config.toml
d_shared_expert = 0
normalize_top_k = true
balance_bias = true
router_z_loss = 0.001
norm = "rmsnorm"
tie_embeddings = "early"
lr = 0.00188
beta1 = 0.95
beta2 = 0.99
grad_clip = 2.0
train_tokens = 367200000
steps = 5604
Below are experts of layer 2 (counted from 0) of a mixture-of-experts language model. Rows are named router (the router's row for the expert), gate (a neuron's input weights, with its number), up (a neuron's input weights, with its number) and show model dimensions 0-191. Each number is 200 + 20 x the weight over its row's rms, rounded and kept within 0 to 999.
After each expert's rows: "gets" lists some tokens that make up at least twice as much of what it gets as of all text. This comes from a sample of Wikipedia text that the model never trained on. Tokens count by the router's weight.

# expert 6
router,188,211,171,226,221,162,188,245,202,215,237,239,148,231,209,138,177,211,192,187,212,218,168,197,187,190,200,181,187,183,214,202,215,177,205,172,229,232,195,183,188,171,161,216,201,204,213,195,183,211,194,165,203,180,187,206,194,207,212,214,186,207,228,212,198,173,185,202,192,182,203,200,174,189,206,178,167,223,205,188,233,198,240,208,227,187,196,182,187,185,205,215,167,210,203,186,194,191,218,189,186,214,215,214,195,219,206,198,220,205,240,221,197,214,194,197,232,207,178,212,178,178,216,202,202,204,172,224,202,190,214,172,171,224,226,216,185,156,202,210,212,177,198,182,190,217,226,169,201,235,200,180,231,207,164,162,203,180,213,188,192,173,206,220,222,234,222,177,221,175,215,177,168,218,226,183,207,204,187,203,175,186,183,174,184,230,197,185,205,177,196,199
gate5,207,166,190,203,197,179,178,225,217,242,227,197,187,199,185,234,223,187,212,186,196,213,188,228,236,209,229,216,173,202,198,212,190,217,199,177,206,219,201,203,229,188,169,189,171,188,193,177,174,215,194,221,185,234,193,186,147,174,206,212,193,191,208,214,173,228,164,166,212,192,166,226,176,205,211,168,149,224,197,211,201,202,204,162,200,156,185,200,196,220,182,220,203,199,200,188,203,212,193,200,219,217,214,197,172,202,173,182,165,238,186,186,208,195,191,195,195,178,210,188,249,223,191,201,201,246,207,191,212,201,199,197,175,176,214,147,192,181,193,217,178,192,186,188,198,216,199,188,203,159,214,206,181,221,188,183,204,236,217,201,194,204,191,220,213,211,190,209,180,215,221,194,188,208,192,173,201,188,177,232,159,213,233,160,219,233,193,159,212,207,203,191
up5,143,186,193,203,228,187,178,216,193,202,206,187,217,224,198,235,222,167,194,185,206,194,213,236,178,234,191,200,178,190,196,206,155,223,192,193,199,222,194,186,217,182,195,176,167,177,232,222,176,213,199,191,187,196,159,172,194,162,191,202,206,221,215,212,227,207,154,160,192,207,195,202,228,206,226,208,174,233,199,211,197,211,211,197,205,196,222,217,191,215,200,211,201,206,246,176,224,225,206,204,224,197,203,200,152,175,210,202,197,229,192,179,164,196,215,196,202,194,220,196,216,195,177,195,232,215,193,222,204,231,174,185,174,172,194,214,191,221,191,207,178,214,195,208,206,212,191,179,220,161,226,202,187,217,197,185,191,229,270,223,186,233,199,216,227,215,185,193,191,168,202,179,211,232,200,226,197,207,183,260,197,211,195,197,203,204,177,200,210,196,221,185
gets: " of", " the", "|", " The", "The", " that"

# expert 10
router,188,180,144,241,193,182,190,215,202,214,252,217,165,225,214,142,200,210,202,187,213,199,186,194,182,200,192,203,184,170,220,215,196,168,194,154,204,213,189,185,174,174,181,208,211,219,229,186,191,222,194,172,218,192,195,195,184,226,222,216,196,176,232,221,197,185,195,198,189,155,210,219,196,184,232,183,162,226,219,201,233,214,211,232,214,207,209,181,195,199,212,222,189,216,196,185,191,208,213,181,205,196,221,211,214,205,222,205,240,181,210,250,183,196,172,207,228,211,174,215,168,188,215,245,198,227,180,222,183,186,214,178,185,234,209,212,206,182,219,213,211,182,178,190,183,210,200,175,208,220,202,190,225,220,187,176,190,193,214,214,204,164,199,213,197,197,229,183,229,194,208,183,174,223,190,170,221,207,193,200,197,207,178,176,157,222,186,206,228,205,170,214
gate6,212,203,181,191,154,240,217,154,181,187,178,232,196,168,225,209,193,207,195,180,213,208,194,164,200,174,229,184,215,195,183,210,207,226,218,237,229,235,207,182,177,182,207,197,181,189,193,228,200,189,179,215,187,222,208,210,221,191,186,232,207,210,213,263,168,195,200,194,200,175,189,173,179,214,174,188,231,183,219,178,229,205,234,188,180,212,182,189,193,194,225,191,181,178,191,210,192,156,201,176,200,199,216,209,178,179,217,181,202,182,227,208,219,209,219,177,212,200,176,203,217,201,222,207,196,181,184,184,231,160,191,213,235,204,227,180,204,182,248,166,183,187,199,219,208,188,206,235,193,221,180,196,199,205,188,182,221,183,182,209,206,209,234,199,218,200,177,227,182,190,177,218,218,198,203,167,217,178,231,189,183,213,188,178,226,216,239,200,219,202,207,234
up6,224,201,204,192,222,213,189,190,207,246,183,225,175,172,232,189,223,202,194,211,205,191,167,221,230,178,195,218,201,228,194,208,199,208,236,190,211,213,197,223,181,191,207,205,163,208,209,242,153,199,203,204,205,218,200,178,188,189,207,198,231,167,187,215,180,172,192,184,190,179,199,174,195,195,190,215,164,193,183,202,215,176,230,183,178,270,214,217,150,215,183,200,177,204,216,221,207,189,199,200,230,213,208,180,245,168,189,206,214,179,226,206,223,175,194,217,205,219,208,193,204,205,185,215,187,202,201,167,187,190,235,188,235,194,212,243,226,207,198,218,214,225,227,189,192,191,202,194,221,180,223,201,207,193,235,181,230,239,156,219,195,181,207,190,178,202,205,201,200,204,193,218,176,191,194,171,171,213,157,204,227,221,191,185,215,219,220,238,179,211,185,202
gets: " |", ".", "s.", ";", ").", ":"

# expert 23
router,186,185,180,236,196,178,184,221,209,205,261,228,175,208,205,161,196,192,223,206,225,194,180,191,184,218,204,179,193,160,211,202,180,197,192,181,266,231,189,183,178,168,186,165,194,202,224,173,197,238,167,197,171,185,190,196,191,209,205,218,186,185,225,190,193,176,188,218,198,201,185,233,199,192,206,207,174,254,246,185,231,206,202,229,232,198,205,199,194,202,210,217,190,210,194,210,191,207,211,191,195,186,200,227,192,242,206,197,217,206,210,235,185,239,199,209,230,202,179,211,180,191,219,190,196,210,180,199,202,182,218,178,185,217,211,208,189,201,232,194,196,174,180,211,167,211,232,197,209,217,211,202,227,226,188,171,217,209,201,206,230,176,208,186,200,222,231,180,226,189,205,175,184,209,217,173,210,188,167,212,240,231,171,188,188,202,173,207,227,193,168,214
gate4,199,163,197,214,219,200,212,225,167,172,201,224,151,178,196,179,196,202,196,214,171,235,198,212,219,205,215,195,199,238,194,194,187,165,208,172,175,210,196,206,194,172,210,214,221,170,213,210,177,218,182,201,198,205,185,207,216,205,210,232,158,227,220,184,202,223,204,256,186,218,157,191,203,176,185,188,217,207,236,242,198,191,202,214,253,257,192,221,184,185,186,243,180,195,212,185,235,220,209,191,210,164,211,198,183,178,172,175,211,206,205,207,203,229,228,194,194,198,188,173,209,214,197,198,205,169,201,181,221,225,189,212,164,242,214,187,205,183,209,218,181,205,198,189,174,212,198,203,222,184,215,186,183,181,219,212,179,207,187,214,179,169,224,218,209,214,194,156,176,218,194,164,226,194,194,199,232,209,211,201,200,215,196,200,207,201,191,223,213,166,188,198
up4,209,189,190,197,161,194,181,176,211,185,214,161,244,231,177,195,210,181,198,177,199,172,241,189,208,196,227,194,221,212,172,249,247,221,169,188,198,195,178,203,178,204,198,182,204,222,181,206,214,169,198,178,184,219,200,188,198,218,229,189,206,200,191,178,214,212,171,167,218,186,230,214,216,239,213,176,157,159,184,165,225,204,196,182,210,232,182,184,210,183,194,169,219,209,190,175,237,193,237,182,215,200,205,181,203,208,200,233,196,228,200,209,181,197,193,189,204,172,205,196,216,184,213,201,190,172,196,221,196,177,191,192,221,190,163,171,241,207,201,188,189,199,239,213,209,202,211,195,204,209,204,223,210,235,184,174,201,220,195,221,217,228,169,198,215,169,202,216,227,207,192,214,175,166,200,197,203,189,246,193,203,171,222,219,193,190,161,205,220,198,184,179
gets: " the", " and", " a", " for", " as", " by"

# expert 3
router,193,156,139,238,210,171,186,237,207,197,236,231,171,236,194,168,194,202,217,193,207,198,171,203,182,212,198,175,172,182,201,185,213,175,181,182,204,198,197,197,162,184,187,190,190,209,227,174,172,224,174,186,166,187,178,199,192,200,214,213,180,205,206,223,198,177,186,209,208,180,196,214,183,174,218,188,156,225,239,182,208,207,208,251,212,195,218,202,224,193,213,188,184,205,192,169,193,221,208,184,195,186,214,233,199,205,222,214,220,184,208,228,188,205,197,200,227,215,182,216,209,182,215,246,163,183,183,207,200,182,211,165,187,214,202,183,193,178,211,201,206,178,176,214,222,212,231,182,204,210,224,194,241,210,190,186,158,206,203,195,236,174,205,204,214,219,230,200,203,208,221,176,183,201,166,172,216,164,190,216,178,194,193,175,179,223,199,182,225,182,180,200
gate16,195,201,144,216,162,218,200,197,187,205,203,199,188,222,211,181,170,205,204,207,176,167,189,203,196,191,207,210,184,177,207,208,164,212,215,188,198,225,206,174,203,203,201,241,187,170,182,243,220,192,227,211,215,210,214,205,185,240,217,226,190,203,245,195,217,196,198,208,171,218,214,189,178,226,177,212,199,202,230,233,216,199,217,225,214,177,195,167,181,187,197,231,188,169,178,202,191,168,207,187,160,194,231,197,177,201,200,187,217,213,205,222,158,235,180,189,209,205,192,202,183,209,217,210,220,250,186,211,206,190,180,176,179,228,211,226,169,173,235,173,206,193,182,208,193,198,180,201,213,195,211,173,190,203,195,204,193,175,196,170,200,192,202,210,198,218,192,216,218,194,201,197,211,200,201,190,238,201,224,172,209,275,232,174,160,214,184,220,230,224,188,222
up16,169,239,155,184,232,185,240,179,178,184,190,200,196,209,177,269,174,208,185,221,190,212,203,195,179,207,225,202,193,205,187,226,199,251,160,172,204,241,223,174,201,221,215,209,189,257,220,201,193,227,186,194,177,203,212,206,224,207,190,201,184,219,198,187,199,231,199,224,231,177,198,157,198,188,194,146,209,184,180,187,201,224,206,192,212,218,215,187,163,195,181,195,184,207,212,203,243,199,192,222,175,200,183,211,186,210,203,188,216,227,202,211,203,219,219,231,224,200,208,228,168,186,195,202,200,180,217,228,191,212,219,208,186,192,217,196,188,192,186,183,183,222,207,202,186,209,207,221,244,204,227,173,165,220,174,186,183,168,176,184,209,203,213,198,215,201,179,194,183,196,187,245,199,236,190,215,201,202,181,203,192,177,178,177,216,194,207,199,200,210,185,194
gets: ",", " that", " was", " he", "s,", " which"

# expert 19
router,192,164,156,240,194,182,153,228,193,228,223,206,162,218,216,129,197,223,204,169,225,213,187,171,180,215,197,188,164,166,206,186,180,170,192,158,227,214,202,196,179,191,179,176,213,203,219,176,173,230,194,177,192,197,179,195,188,209,217,205,195,195,234,222,204,180,194,198,189,178,203,231,214,179,226,189,150,234,209,186,215,206,196,225,213,201,197,183,197,203,211,208,194,228,215,208,200,221,221,181,203,204,224,229,207,229,225,216,220,180,216,205,192,196,183,199,208,206,186,212,173,200,212,238,205,196,179,214,189,193,206,170,186,247,215,218,177,185,225,216,201,184,175,195,188,210,218,190,216,199,217,198,243,210,200,182,178,180,200,190,216,189,192,194,212,249,222,180,206,195,190,161,195,198,193,168,201,205,182,222,197,210,182,166,184,221,182,199,217,181,182,205
gate14,195,222,179,231,176,199,198,181,210,198,218,202,180,219,231,206,194,214,221,190,184,223,196,162,199,225,181,165,186,199,213,208,193,187,179,190,228,216,200,156,184,159,167,203,212,196,259,181,187,201,204,174,211,163,194,220,189,218,223,217,179,187,217,208,171,191,190,184,173,213,211,205,197,186,201,200,208,205,216,206,227,227,205,226,235,190,190,200,233,208,220,206,198,217,195,188,223,217,216,170,196,198,209,232,200,195,222,207,234,201,218,253,184,207,216,208,202,198,175,216,161,191,217,231,189,201,188,228,226,182,229,190,189,252,216,195,203,175,225,172,219,180,198,214,181,227,229,212,211,238,212,176,215,218,180,182,191,201,206,219,226,185,234,237,203,252,203,186,227,191,216,181,189,214,201,186,222,179,169,214,189,212,203,190,182,225,178,206,236,177,190,197
up14,195,203,205,201,189,191,201,187,216,174,171,188,211,219,230,191,200,188,190,190,198,202,225,173,224,213,156,177,206,215,187,211,146,197,193,190,215,193,197,182,174,148,205,222,215,195,242,167,151,213,233,174,216,181,203,205,211,201,224,187,212,213,183,203,165,219,214,225,187,252,195,188,226,207,187,226,214,177,200,187,192,200,185,225,217,202,228,214,225,214,220,206,221,246,216,211,228,245,174,199,220,214,201,258,194,189,210,214,210,185,204,228,184,191,227,206,190,163,201,206,155,216,183,204,186,194,209,228,233,206,208,239,171,226,188,214,196,201,220,193,213,189,222,218,223,207,224,225,201,195,218,202,212,209,184,207,174,194,215,209,211,220,206,224,182,242,182,191,214,185,182,191,201,176,202,192,193,188,176,230,209,191,229,191,210,187,207,237,216,197,212,167
gets: ")", ";", ",", "\"", " |", "),"